python train.py --n_layer=13 --d_model=512 --n_experts=4 --experts_per_token=1 --d_expert=736 --d_shared_expert=768 --activation="squared_relu" --moe_layers=[1, 3, 5, 7, 9, 11] --router_score="softmax" --normalize_top_k=false --routed_scale=1.0 --balance_loss=0.0026 --balance_bias=false --router_z_loss=0.001 --init_std_router=0.0382 --lr_router=0.000385 --vocab_size=8192 --norm="rmsnorm" --norm_eps=1e-07 --tie_embeddings="early" --optimizer="muon_variant" --lr=0.0101 --beta1=0.93 --batch_tokens=131072 --seq_len=512 --train_tokens=541100000 --steps=4129 --dataset="wikipedia_en"
Below are experts of layer 5 (counted from 0) of a mixture-of-experts language model. Rows are named router (the router's row for the expert), up (a neuron's input weights, with its number) and show model dimensions 0-63. Each number is 128 + 24 x the weight over its row's rms, rounded and kept within 0 to 255.
Before each expert's rows: "mostly gets" lists some tokens that are sent to it at least half of the time. This comes from a sample of Wikipedia text that the model never trained on.

# expert 3
mostly gets: " that", " it", " are", " were", " which", " have"
router [135  80 149  96 114 127 106 111 117 129 162  79 104 138 137 101 132 161 135 144 123 126 140 129 175 144  56 150 112 150 141  99 174  97 118 144 100 129 120  94 106 154  79 129 122 131 136 162 151 138 115 116 100 130 143 113 112 162 110 111  98 147 123 109]
up0 [118 118 128 139 120 179 119 180 132 153 130 128 149 123 134 121 126 121 111 105 148 156  77 118 130 140  96 138 111 131 126 130 123 148 133  97 128  93 107 131 158 109 132 127 114 134 156 186 139  76 134  98 122  94 129 120 129 113 141 130 119 180 144 145]
up1 [141 128 132  96 128 130 134  80 118 103 153  94 137 125 131 146 119 119 148 122  90 126 190 110 137 121 136  91 131 130 101 186 137  76 143  97 127 143 133 128 134 125 124 139 104 119 115 168 154 117 144 137 165 117  95 145 127 147 117 127 130  83 111 123]
up2 [131 128 124 144 130 174 109  98 144 125 115  91 119 113 132  96 132 130 131 124 131 134 122  95 113 134 128 131  91 147 125 128 155 154 116 166  65 131 139 116 174 130  76 127  78  83 135 143 127 139 166 149 125 130 131 129 125 130 140 111 128 114 116 130]
up3 [ 39 122 110  90 123 155 121 169 174 130 142 123 139 132 151 181 127 155 116 124 162 142 145 127 125 134 132 174 139 163 136 118 190 111 134 138 130 157 130 122 143 147 173 130 131 129 136 146  96 132 125 126 128  59 132 136 154 131 134 123 141 105 126 103]
up4 [128  59 130 131 125 122 120 121 113 142 156 138 129 100 135 109 101 114 133 118 140 128 149 128 118  89 111 110 153 133 124 105 128 136 135 163 105 117 114  71 128 127  63 176 115 145 126 123 129 179 137 176 125 152 110 133 133 130  64 107 123 136 135 127]
up5 [147 110 111  58 126 128 131 127 141 134 151  94 136 129 135 107 103  95 157 132 154 133 122  97 109 136 127 113 149 203  94 124  93 134 128 167 102 128 178 124  97 173 120 210 128 129 113 106 163 144 129 112 129 121 122 143 125 157 136 154 122 139 156 107]
up6 [ 89 106 136 122 133 132 123 135 128 139 130 138 131 133 140 137 152 126 116 148  81 113 140 116  86 131 133 123 137 121 175 129 162  92 113 132 165 158 141 129 124 171  99 127 137 135 150 114 113  87 142 101 128 177 153 119 142 129 123 118 126 143 134 138]
up7 [117 144 150 135 116 126  80 126 118 193 155 166 127  86 148 164 125  93 138 135 142 122 140 123 141 135 133  88  60 153 121 109 101 119 130 125 174 117 153 106 115 130 123 140 158 130 122 127  92  99 138 134 125 127 147 109 149 125  82  77 153 112  96 131]
up8 [ 96 161 145 137 173 127 142  80 132 168 130 123 136 124 134 118  95 204 143 132 156 104 124  81  67 111 174 159 149 127  81 126 128 128 125 104 107 118 119 147 146 104 147 201 119 129 123 126 134 116 123 103 140  92 141 111 121  92 109 136 114  96 133  95]
up9 [109 102 132 106  85 162 139 124 128 141 158 123 128 129 133  43 170  64  80 124 116 161 109 118 133 134 140 106  92 122  98 128 138 126 126  60 115 124 102 123 101 123 130 125  77 132 158 146  84 116 116 128  61 129 129 101 128 116  77  46 129 128 158 125]
up10 [119 127 222 122 164 112 150  92 150  91 125 134 123 100  99 122  98 123 151  90 140 114 160 140 109 105 151 140 119 100  92 132 125 126 121 129  73 126 131 140 122 107 116 130 112 112 122  92 113 131 124 134 123  96  73 133 114 105 141 103 123 134 113 121]

# expert 1
mostly gets: " National", " University", " American", " government", " College", " Award"
router [140 152 110 132 155 143 134 104 102 169 124  89 116 132 179 181 133 167 134 144  83 130 123 101 147 124 137 115 117 112 138 165 118 129 132 112 146 154 121 129 122 191 167 109 107 199 115 145 103 175 107 138 104 112 130 134 124 122 120 134 110 144 122 114]
up0 [115 179 140 122 147 119  90 128  84 122 111 117  94 117 126 121 107 149 137 168 137 127 119 129  79 133 157 131 130 126 123 139 127 152 102  88 126 148 115 119 135 125 129 126 125 154 164 112  94 127 138  22  89 126 112 147 124 141 145 109 127  89 186 105]
up1 [113 153 156 137 145 132 129  79 147 126 104 125 124  92 127 162 122 117 139 117 186 144 121 109 159  94  99  74 102 135 139 116 132 125 130 117 112 140 102 159 151 114 117 171 134 147 123 121 123 101 154 103 132 123 101 123 145 105  96 106 140 110  92 131]
up2 [134 128 126 119 128 152 137 114 140 125 123 135 135 122 117 147 134 138 126 139 101 137 164 133 125 104 102 100 109  89 135 140  94 122  72 125 140 125 155 115 120 163 126 136 129 137 148 128 129  75 129 177 128 132  92  85 128  90 146 133 113 186 129 138]
up3 [120 186 122  97 137 125 165 128 141 135 138 136 117  63 116 125 123 132 167 134 151 111 119 126 100 145 132 144 109 125 110 146 130 133 132 154 123 118 116 152 122 171 135 154 134 103 123 103 156 175 126 180 142 125 102 162 132 142 139 159 133 128 129 158]
up4 [147  90 130 135 137 115 128 127 127 144 154 123 127 130 124 141 147 137 117 135 126 107 135 139 112 125  98 126 117 118 116 173 100 125 129  98 130 114 114 131  52 114  89 127 127 155 115 136 145 142 129 130 135 158 171 121 142 123 180 134 113 126 129 139]
up5 [118 102 132 124 113 111 219 139 140 125 131 159 117 143 100 112 102 175 140 140 150 128 128 113 128  70 140 199  79 152 120 179  95 157 125 133 137 133  79 173 129 170 125 117 139  91 120 139  85 135 178  99 121 117 128 114 123 149 199 119 145 130 122 101]
up6 [131 119 126 125 118 211 126 114 137 168 161  78 121 107 127 136 127 143  96 144 187 154  90 130 116 127 129 126 119 122 143 127 121 125 141  85 132 131 130 118 125 165 143 149 173 136 133 126 122 124  99 131 120 124  90 107 129 137 142 137 140 112 164 122]
up7 [ 65 133 143 134 110 111 100 134 146 130 139 150  91 126 109 123  80 106 153 124 129 118 130 118 127 128 156 150 133 151 141 132 124 136 141 118 114 128 156 105 119 117 142 128 116 169 125  71 133 132 124 142 123 119  92 115 143 182  71 126 111 240 138  84]
up8 [130  79  96 103 127 127  85 129 121 154 123 112 165  98  91 137 113 138  72 143 131 140  71 139 142 130 115 118 129 114 128 135 132 134 132 141 173 134 141 121 161 140 119 166  97 150  96 126 100 179 127 157 134 124 134 172 153 127 136 114 111 123 139 176]
up9 [132 131 114 107 151 108 139 109  69 137 140  80 150 125 154 126 127 100  85 116 189 130 136 114 105 120 168 152 169 127 124 123 164 102 156 148 143 143 132 192  93 134 158 128 117 152 146 127 126 139 126 149 111 127 130 117 109 214 157 125 103 113 120 145]
up10 [117 130 151 117 116 129 134 138 108 133 123 136 111 125 110 141 130 158 117 129 127 104 184 169 148 152 156 139 115 125 134 145 135 132 112 132  92 127 112 128 157 118 131  85  71 127  96 118 111  80 129 124 155 122 141 150 143 144 175 129 131 119 126 105]

# expert 0
mostly gets: " (", " km", "·", " million", "(", "–"
router [128 132 134 181 122 133  89 102 103 146 138 128 126 104 120 125 113 119 144  97 154 165 140 137 117 134 152 116 141 134 121 154 132 168 135 111 110 140 107 122 154 160 107 157  57 124 171 105 126 118 125  95 144 133  94 116 113 172 133 141 118  88 128 119]
up206 [ 93 132  90 121 100 106 109 128 135 124 106 118 114 106 107 129 109  92 121 142 144 173 148 154 122 151 126 103 132 131 123 150  80 108 139 103 126 134 147  98 122 153 129 128 132 127  79 159 120 121 115 128  98 140 128 125 125 166 132  91 130 112 138 140]
up207 [127 117 108 200 132 138  42 128 117 127 120 178 168  83 126 122 123 149 116 123 124 151 101 122 123 128 128 112 122 129 149 136 134 134 129 142 187 134 111 170 124 128 130 125 127 123 111 121 124  74 126 125 119 187 128 107 137 120 164 149 108 115  81 126]
up208 [137 130 185 156 122 132 135  90 159 160 125 124 121 125  94 127 139  91 171 116 173  61  84 142 149 136 182  94 107 117 133 141 128 141 114 108 129  89 136 129  59  98 130 129  94 115 132 120 107  90 137 106 127 135 127 146 115 126 127 130 104 143 144  94]
up209 [128 125 150 128 146 134 131 102 106 129 148 121 118  67  88 150 128  84 104  63 139 124 118 146 145 126 127 125  82 142 115 168 128 152 117  94 102 117 137 133 127  81  63 134 114 128 127 129 131 148 136 139 141 123 102 121  85  82 131 133 116 123 124 100]
up210 [139 128 133 127 115 120 130 156 147 120 116 132 146 101 133  39 134 114 104  97 138 126  92 134 122 117 167 150 129 128 136 118 142 118 128 154 129 118  67 171 137  83  92 125 137 128 109 124 115 236 126 118 108 192 134 144 130  94 123 116 159  85 188 125]
up211 [140 161 118 140 151 122 159 190  85 135 130 132 151 126  92 150 112 108 111 198 116 127 125 174 107 185 130 116 121 128 102 128 129 138 152 126 133 125 150 156 134 121 103 133 134  72 122 121 154 132 138  87 127 166 104 124 128 136 130 131 112 142 123 130]
up212 [152 114 104 130 129 144 176 111 130 133 114 111 134 161 131 121 161 172 168 127 128 115 129 159 140 138 111 140 133  81  79 152 128 140 106 151 147 128 137 108 119 130 201 155 116 125 123  73 109 128 136 128 120 116 153  94 112 155 125  77 158  52 138 108]
up213 [ 47 125 123 116 109 128 100 128 175 149  70 128 131 126 112 131 148 121 137 127 105 108 107 115 119 122 142  88 129 118 159  84 168 131 100 127 134 127 150 146 137 127 104 146 155 142 147 114 195 136 123 125 100 113  49 132 128 147 132 136 119 119 120 146]
up214 [120 148 122 139 132  79 126 111 126  85 116 120  81 130 131 131 193 103 128 126 126 148 111 134 126 108 151  88 134 145 118 140 153 119 128 138 130 147 144 153 118 126 130 104 128 124 136 105 146  79 125 140 114 132 145 130 137 152 107  96 102 151 130  94]
up215 [166 161 105  94 102 157 142 113 117 132 130 166 113 131 107 121  97 185 162 115 128 129 132 153 129  79 121 129  88 171 124 121 122 133 119 133  96 122  30 137 133 126  84 136 140 141 119 129 124 128 128 162 125  44 160 128 129 139 154  73 124 125 157  84]
up216 [148 129 144 172  92 134 118 178 126 114 101 132 145 129 124  88 122 125 125 117 121 146 116 119 135 154 120 156 128 127 132 152 134 128 129 111 132 159 138 127 126 126 170 130 150 162 140 175 146 152  97  82 131 130  97 110 143 128  83 148 138 164  95 123]

# expert 2
mostly gets: "The", " The", "ah", "á", " the", "ko"
router [120 160 137 158 158 120 133 152 163  95 160 118 111 155 158 171 190 116 147 156 131  82 146 143 114 153  92 109 133 144 121 158 148 125 129 134 101 146 139 133 124 125 130 132 111 102 140 135 176 136 120 130 102 122 157 118 164 129 101 115  91 137 113 126]
up0 [115 129 123 123  78 136 131  90  66 132 126 151 117  67 130 145 138 148 131  98 117 158  96 162 126  77 134 144  89 128 171 140 126 116 151 149 114  76 133  86 130 113 115 135 122 161 146 132  75 150 139 116 128 131 130 141 121  71 142 113 132 148 142 151]
up1 [136 133 127  97 113 153 157  99 134 129 170 128 136 159 142 101 124 135  83 133 129 121 103 100 163 154 137 146 143  95 116 108  95 123 129 100 128 115  90 122 116 127 104 155 116 119 135 153 155 120 124 113 125 138  87 128 122 128 128 190 125 102 130 107]
up2 [156 124 126 179 127 121 126 119 129 118 126 129 131 132 100 126 117 120  91 126 116 161 126 113 115 111 128  99 125 153 126 147 119 137  94 129 117 171 116 124 113 163 110 132  59 144 128 119 129 178 157 129  73 147 128 177  94 165 132 152 101 119 133 120]
up3 [ 94 209 182 144 127 140 139 185 128 108  97 125 126  82 132 114 143 118 157 112 125 156 100 133 136 148 136 131 141 141 163 203 210 165 181 130  93 210 107  90 128 131 140 121 125 121 128 154 132 120  92 150 157 147 157 133 127 127 162 113 100 135 136 112]
up4 [112 137  87 110 129 108 139 160 156 137 130 188 120 129 137 153  99 122 134 103 118  93 143 132 142 118 126 105 162  89 105  87 102 111 175 131 129 130 113 117 105 157 139 130 142 119 108 126 135 124 108 126 141 156 128 110 129 105 133  81 157 156 130 127]
up5 [ 62 118 108 162 124 127  81 114 117 121 154 131 135 123 129 118 125 127  75 129  90  87 139 132 116 128 131 125 112 134 130 177 136 102 147 160 121 133 128 185 129 128 151 143 166 126 145 129 109 105 131 106 132 191  84 126 124 135 151 140 173 125 115 137]
up6 [ 75  77  93  75 155 172 142 122 140 106 118 117 131 118 143 132 185 169 133 101 106  77 118 157  99 113 118 110 110 121 130 127  81 119 114 138 129 142 137 110 167 136 105 111 127 159 123 174 137 128 114 123 194 131 134 169 119 137 157 122  75 146 162 107]
up7 [128 113  84 139 122 131 132 147 157 181 122 140 167 139 127 115 106 173 118 130 146 132 134 122  99 144 118 111 137 155 116 179 121 134  90 128 122 152 114 125 191 101 128 127 161 156 136 132 130 118 127 100  76 132  78 155 112 188  82 124 149 118 152 107]
up8 [ 67 123  95 167 108 142 119 132 139 127 141  74 116 110 168 124  79 115 126 104 120 130 122 132 144 128 130 138 133 154 102 130 151 122 111  67 122 114 135 110 144 157 128 125 128 110  61  94 107 123 128 152 137 133  86 108 131 139 164 131  87 138 134 142]
up9 [134 128 108  95 125 129 128 104 140 152 133 121 107 127 116 132 161 104 120 131 140  81 147 145 147 140 117 116 140 119 137 181 125 150 128 142 213  82 134 126 206 142  90 116 121 169 122 134  80  98 156 116 149 137 108 119 118 101 130 123 146 120 136 129]
up10 [100 173 133 123 123 165 140 149 131 142 124 127 118 121 130 122 134 174 153 120 104  77 129 128 131 137 121 132 201 148 153 126 147 135 138  91 153 147 151 103 137 128 128 120 104 142 150 157 132  73 148 120  87 129 155 109 138 149 126 196 114 129 125 137]